Experts of a small language model.
Size: width 128, vocabulary 3337, 27.7M parameters.
Below are experts of layer 2 (counted from 0) of a mixture-of-experts language model. Rows are named router (the router's row for the expert), gate (a neuron's input weights, with its number), up (a neuron's input weights, with its number) and show model dimensions 0-127. Each number is 128 + 32 x the weight over its row's rms, rounded and kept within 0 to 255. Numbers have three digits each.
Before each expert's rows: a language model's description of what the expert responds to; "gets" lists some tokens that make up at least twice as much of what it gets as of all text. This comes from a sample of Wikipedia text that the model never trained on. Tokens count by the router's weight.

# expert 31
Colons after labels
gets: ": ", "\"", "es ", "– ", "\n\n", "by "
router:208149147090170112170147141145151178129092162100161073090099146105201055155195158192106183104151145154133136132176093151126116130162166085164144139148107089158083162127168146099167163122121159181119143157149131100137117141128112149153133107069074129146151100106130117064139134201188133153135107120160154139131119201133128138126147098097139146093168109132165134115118177076077094143136
gate0:179074095128055109171078125158111145098152131150062151104158143117143098136172121109167137139128134070120151144144097076136078139128204068149169171122164128132102150113129150130151128201085156103142104095135129141147112205133075146161147120108100085174114078191160127102104188073143139193168150133123091174148116172130113103113100107153161082104159087112124149134112118097182141150153
up0:122108136080131111132151132148143072097068156165122148142104141169104159101199147097141158137151059127123139114163121142146154088173171176125179129112109169118074148120095110116138109142076132082122117083134135172123099175158143177127127184060067069135132107167091107137160220145139122092146169169095095130087112167120153111126146161151190065124088152087099135147121135093196149119112
gate1:122161162145118101150139158132194165190059147111176105109108162155127116133176151114134121151095115127146184112168083136146121118159156115148137081141169120128053094149129159117184123117121134163155153128150116119119120156166132129071110083086139073095123113094176126118155093176164109146168070108131096199113055109169120137221136072123152170069152155096199098101110149149123112132132
up1:146098100078177147123098108090070118078189104129130125101134100104156111107120120156130131109137143122099105149113161107109077161128064137109144183141089159119175188117151125148058132128127142087067113158122160140145081101127141155212126169153109160151147119168084102164094137102096144124082182108169149069133158166082153123050094204097119105140089097182084156126132100092119142097095
gate2:111147117096169040151091146176152140073090164133080099115129121132186133206083192130151153183142131134139100083146049181076139158133108133098094154132149084211102139134113116137168117139058096162102119148169085094145154106084136096118098099136110095105164148083115076124155131138140093125095129099126126128123160144171124190108158136161140142190092141086129107140102137104110117142175
up2:104153106080173035120093174137144136136086138101083106126134115158177101213087157123149126184152153147139103075162077166095162166103093115114108137156168079191115106145096129143155130108089101155120131135154114089156147070091142104105111118158118100106153115069081064109155152155157094104096116113138109145108136142190115158131132154188146145203105131036138128117112143143110116146161
gate3:092144117051121119191057117138136149094135137116098126144151142085139064179166157109146160155080139086137105082108167143182117142133146100144115152147099129048074134131122137056143119142116129113149147136123104124159113225145124109125076130136045063114146117166138134094158085139134133126162178147172138137194142123100110214121138151095153132121113078134132142079070127115110102095137
up3:109151086081112138203076117127170130080102118131116101159192123083102060157175172134154135140063142117116116085114189152172100138158123128119118154173108139078068148160133119070156072137092133111143181125131110080158126205179173112129079133136072079100153134162118132086133095135133117118143187117137120162201154122079120163157144142072122132139108127119127143093085147113104114090159
gate4:137123120101082109160090124162158177086157139152166063133112072076147160113124133203130082134124176131061140150132100153157123039124122142134117141173144111128157123186177097125192148119144152154131138160135161151111091156177121135080046104126117080107174101129149120070106081181153120122140100112175075153166154081144068122105121145102166150108106123187099153129115102105112176140114
up4:140138114105115105161134153127141129129130170179137138091069118026157174092158153136072068123089136159079154180171139108088091112075129110098124156155083108138155099144141178141160130159147147130152141157146125114092154135097141147140097186123094054098108073082130097093106121162192112106093090137132085085088187079090118158053096159132171138140138131135105178128094124113118154084146
gate5:149150195139164134107189024105134083062065143153141083177139165102109143157091123112133152096173141119130078157097099148134125112127104128196109103139157090187162146172145180163101143152124164084119176147125131154111121086125110133120121088105115099133147136141147147122091074043061106119130153155146158128132130169141208098139135103139134099117156089140066090148176125100098106123127
up5:117169138128127193137175078134100084106099112125106050154159120121144131165099154127099159075148159128145116133079104140160105131107149137181106157138168076153110108129148168119150129156101118090130165098128129110110136102095143131155092102120115081136159137177199149060111123057067095116116106165137129172170163181152190090111107131127145060116144097179055079138145145094087060134170
gate6:129113156125133090105160151171140148064119113125090141092150131130079160196133126106135143160169096171091121120113159097164113171090099051187080140120106093111182141167159132193077090120120146171143182179172108094170056091159136130104108139132105142149115154179108155116107122133105101082113128131116112122123070082104155122135183192114102153095160172126138086112176074104180127081115
up6:127145093115168131207104135103138112117170107120131148134106116136168035152091121153138102072087097156116118149124125130157174111168165202127126073179117149205143112143120131147120122135155094130107137138132152114060092114087135156221122094127123171105141126097141183106125075123108154205084135120050062153127131121135131125088100158155146170101122095134150106154126213138105139156134
gate7:154028130092088085139063146103125111123166208090153116203110156150189100142176133074120141139092093130155104124127163099108135056097062125147152151133131121153124063145190069159174152111139143112128117131130140101126093160103118118153132114141091117113151063126160137147105088132130147164107112168147171127147156126130108138092169198140126134163189139105060121115100190118129145142116
up7:167179116134119103135128153101135148132082109121156117163238144145138132168115109153137174138123133125151083157172105040124136110141148134095131151168138144179162140106148101107212121161092159145152127231155147106165148062134135142108116128174095125161141157119065038116116093143105120137107119101156115109145150121110121104156107113135126147116189163136187126117131158134157084079204

# expert 34
Articles and adjective endings
gets: "the ", "a ", "The ", "an ", "al ", "ic "
router:084134094171130155162094178110103181121124148143101145130119176091173170113095096126111177184093161178077162132169129123132169085110206103113119129140143118133177109135101106158134143157138108137172133103108146141164111163081179102087118183128147099142116089144123177129142107100164163139151107107135173160104120155118132136103134146241195135080122154078095110092169186119208133141113
gate0:136101118136141098089076148081143145142123111139147165131164129063102156105186104153115126106116114163102152098121143097137069143083108124148150118060129186153125152105126072102154160127062100170191149131115073112117135152140192158165188166101122126115102125125087180177110131222192184106157134132094150155144112146065121126185101121176143147128135134100104124205125124158117185131127
up0:094151152110095170106126122189155095150153161121124108087133147135092151117154152084192138117148088143160111101133144147024133140132103101067124125137109106130139146068099070154061129144146149188100160091153133139156152100091151138158146120102175166150136179082156076135091163137094069134130108130141143123115118141175126109124133112119048139066138116156147134102138038209107119114183
gate1:167137127150091097111135145122143184082175135125204152089112140097115160146117142101100175156127152074118131108096183118137134152086085148177146174148125105161159119113054112156102147159116140152172143153184146129135154124128131131092126137180184110138156092194137145075088144094151113146056054141166172159178080104098037143133151157090134104129147119100137085164125099065155122113118
up1:129094143120177114187109083127139082187095103098093155133172076102122091148164076121188139125074146168146089176193111150108104110103175113110143119109129165110124160123143156139145088107107123117126147074076112074106132155158157128176133151104099121154094121085149073180153108129181127152200192105093129072131148142156180122114146113114097165164123146116130179076112140183104165163066
gate2:108109085127155084158179130109165153191132119095189092117138089144109131123134145148181140134056162127122184150152146096200125103077167068099130151141156068093148122162135088055072110087147101141196120145099164095175148161142151149120142152086196182113116109102097148117109102117096143143126116160133113101112176131158170113064083104146138162157095109135148139095092106073107152167150
up2:139104133089111091107118110086162106060190116147149121104117156129130114147133112115125197151126194065135089184141136156145105187126097089119136133093163126101112098163091144143140148092120190167169122130157136139131135109144154122126152100142082103108127058164209149159099105121170099159123178139145146149095109113086094113185117239121194104119140127125110140057108084109172148102092
gate3:096117164154088162183135143131146150156105065075094077149113077169167132161097094131115136147200153087146114189127120122077128142103099089175119132123124169149128138079083118127139154067090130096155135138106125139195095166146119126120122196074080100032122137106086124149138128075109110052126093096103110130105087114136098172099169126078079131117095092117137112143122111094113075119142
up3:140145133126105158119186155084162103119088093146132069153159097073128157066126102107148115166125166085154132080146148074128138093107106181185115116131116140101152168169102144059214118137072140150103069127127124155159175132136124148129142085122119100166160165149195130093085112139193114095169125165144133138098111126117112137134082131133138126088097190102127117155054135192088135076085
gate4:100133161183159153092190119116151164121116117141168145155166082169123158128149176148129124152129185109130117137148081073152162160105106105148113181116099095120131101105106100142129144186188123136115136132131145068079067095136091103042118153166148219143091078155164085180125159141120130142148127100098128195172135097122133110091163128141070105183155123142137134092124132068167129152191
up4:125130198109118100162109135127142086085151123143115115149115096096109180110066121110117109129132121086177142180141175156111138189136127052123082167102161167056155068129116174148105126164157183114130183123168112090164128156189105155134150092129127105126106098212159117121164108138171132136102046117119157155128105144114154134120223137091071089143151067132149114098122131131151121152118
gate5:148078131120105105158060122094125115117107179117153134131142126165117099107116140098120071130106020079183058133171112139109115114125116132185140191138094095108157206065127057156140103098077120138156137099132098121139162122123126161128140105115104098123101150178135137098109159135124127113119123168092087107156110149126088147096134184085128124113103122066131137149227196156134146085154
up5:071163112128151159105154142152138121189154098203185132128162132066127122121116126160115102138135167121162141134144143126121085167094157083135115114107158185054152086164095186154097194161169147114092118139164145144146171073125111115100091097149150080165168116099134122118158155052098094036134067119123154177149119119094144173137123131141080136176128119128128078168100106083155134124095
gate6:105145142135120105167064108118094140160167113117168129121033167122208098210183139160153154163181098155140167120152076138141136065181099123145109125097165147129150112134128109065125109140147092145125088170139144167109117138136075150162155138119158116140138099066126143132137128109118166133171125129142092121153077125145158149099132076134169116049098070136086084088137090065114090108159
up6:090153123132128124110144172169182101080080155148087116169096187143129115054084160075160157154189079136135103130086127119082160144131175142149140164110134147115142159169173125171135148155071136124106175124173140090091063121139137146137102109134136122072156172163170110114134187198191119157089106131135131104140152164132091117148152172122050136119115095083085101147109150185152084141122
gate7:121156048145131127115139095056100169133150151101151104124131152104099114115056128166115180142111119075103112187111095181114145136201165169096129105170118171138132067116133084162076134148171119108092146144117162109108096165064169145099146148120080138094133116115125176106122026074135164115082062116102124117145113107113095169137079141149137174117117105192131117151144162116150161122125
up7:103152128127168118101114139162173072140138151133176121134125099158101137150141127134138101136197119158137155057114141137111110103090184112158130232108171088125130174160141107081145112100080117163117118136094127132162162116133054157185100105092171122239109144138105088170092185156123115127153160163183125117080136200179144141111144071133153138160140150113095087114090106134122104134132

# expert 14
Articles and open parentheses
gets: "the ", "(", "-", "a ", "The ", "A "
router:091156069129121132161037156129122159070130186125111140152102128140097176168096115164139089157076120128078162081124120125139178144120146125125105151123110087161181181086080157149120123158154087168145130087124095095116147167108163138157186101144147136114118094134128162111149127111184111128118121146200170108119119118150197102125138141165192126156126155067125143130173174082229159147137
gate0:114101105132193145150119124117116097163066108086152127159216107127107066099053092166120110129132163081124128104123180103051114140139164165152139146093107134113129141089145149103133169126158170109153184169052141121150108167176128057140128147173131139131148158103110069128169120137109118095179139125152120126180188138114098176126158123159112158206154076130145158180143146168115127137151
up0:136157080156162158164135128091149143134156135165110071156111076102082105121176124156074089088052125150115134097142056134140106118107098112126145159115158159105199132109113067119098144054178144166119156093099109152119058130083169148153155110086088121130131149117123088141150110123163126125172140145218167122075193124172116138118144106176147103144149143116131118168079183124153170096099
gate1:063145101122148105161080156076072131129105202146111125061112134119113175147109117169047160114146147085133121062117127148166097110115134123149074117171125093154127166102105045101080131102160150127167170139067140150125112078169156140124181127138122118112104137198114151104158108120145170079117155135142136101125134145140124123176109122142201148180114105139089086124140177138218120125144
up1:120194168145094137169127141134163121119084070131142099199129075098107099129102140159116120067091111133158103139077183062099123139120094115137137108157095157145124129101087129166197083034126123164105144135110153104144144131120138141076110150134071187167136170089095140066107142120097108116140078151172138162157102064130153093111163090118113118102083146160149183144160140180126072106116
gate2:121204122133063151224078104145077168061127156139116098142100071159099140135153148140182122146138130104122136120131079087071124136137178116173130186115125123119082076155166124107134134181157075141102113088155140146107131099129095081140124133153169089166164128110140149124109131131104121112121087130143116132136172088136068144133139202138067167174133063113119154087148131147137046163134
up2:099114130170229150119206072154126101183055117170173123133127138104073166153099158107150180090097119099088135162092099108118140160122117110119078121111132140169138119090100106159142121140158141117129085187113148079172123139140169190123171143112133141112126121137117090076088082069187147204109111150080166110111136101148186140125129122158118139102081123168107165165136107102133176136112
gate3:157065143105110106148142106131116201096126176146144183156153177160120177218077118072118150129116074132077138114110140100106141129138152115120110131088169137092116168105141098171127151126198169144147110142132110229138124184088195105111129141161155116144152165143142134134150136131053140171113165152110151097128066158131125114116166152124153131149140121084132153115214148077130132165169
up3:117144127082132112148148107110175117159133097095077043181048116083114099136092154175205111134173154126136151169150103125100168163097164129095156113129136098099132145105129145060150092220146090131138078077148166077139101138140130118154069093121139153121108127097088154165091108136167130104135104069188124149145147151163133126115066081095081125129104096153104097140132086107081132116135
gate4:155101114120112135187138178161118084081142158096106115156078123140122144086080168118149146096136130144141102129118133170125098181197095135064115164103152139152085128120081097144196076143097130142097150114188101121141140116160169143122140051185020112105138166161116115161113146122091134137111129088174108154201093106080156137115134197146076124127068123142124127145110179114102123105132
up4:154147164105124155053111089113122175177156078106114160102201142146120073123174092136126124124082122120121138134124146126128179080098164113142132107128086103130151147152232148138095144086187100132190149133083155143101098138104103084098124181080193171144119094098164150118094135164129125116143106163074169122079165113194138126137148067095151173099189144140163085130117128130106140148107
gate5:179148155108135138088171112116179091127154136083131107146070117169124115102111166124195141123155131136181116109132125084152136129119159120148123155119139134050097095148146142130157133096160157111129131175132062111119095137118093048091099047041064104179086160159135060145099152125140134059112098133122117104204103140126180170098100125111138135127155147189127111140155074148127157107107
up5:138117124124109171109122161137223110147134120120135104109205154142141164117168155137159132148118119103102120112094090092081105102210115174150161151127121122054113102113174165119046130142105107125163124134114189147138132136123120132072137124130063133145162171118123159149155132187105114120164112133217108149100105101108067119113153175126105155122092166201123168069130087154103189091120
gate6:150095074143066121118094137109127123096076183144086117165133144165087112154133133193129121150178149154072174169181175125104129153089142172124179102107128158098110144125132150159138180150062160127126096118127120095173106187115201092164175129083156142107160148118127158149142116101125163165098132089100146119149120145100144165098133171078117104127115185059125149153037091119149129103185
up6:188103045157105045143136158165092106108099139124162140124141179156156151139141120153183117179116124105131108130125083091117136125153102126119164087084170156099159119116101107097134141093124132083082122057164172148179186092103140149148156122063107105138139171100130183143095146135169146130206139150108160081105162155107136105108179163108130168143131120101117149128046085098187095142101
gate7:161172141109138164117203174112101163144117068114150148138106162164095123168143161134159142139136088164131084140137092140106156202032144141153107111105157073059089069133107133074158127147158092138145081083172168117155122073121128093134101146107135148176118126135117178156161109136099083099138128115086174106158155176115164135145101126092142130116168122079056149185182113097126156116140
up7:168143127065142152123149187094123168149137063121166139114111165105123094162128150085150103155121095098113151097049107175094172139086098133158157085080112107150142121104118146100125158127188126096111076100131099131121129120119165129130153157099125146162136148114164139121175089134132095157106077136105177118142156135141087102141095094052120143066076094093131185210224136098165151125081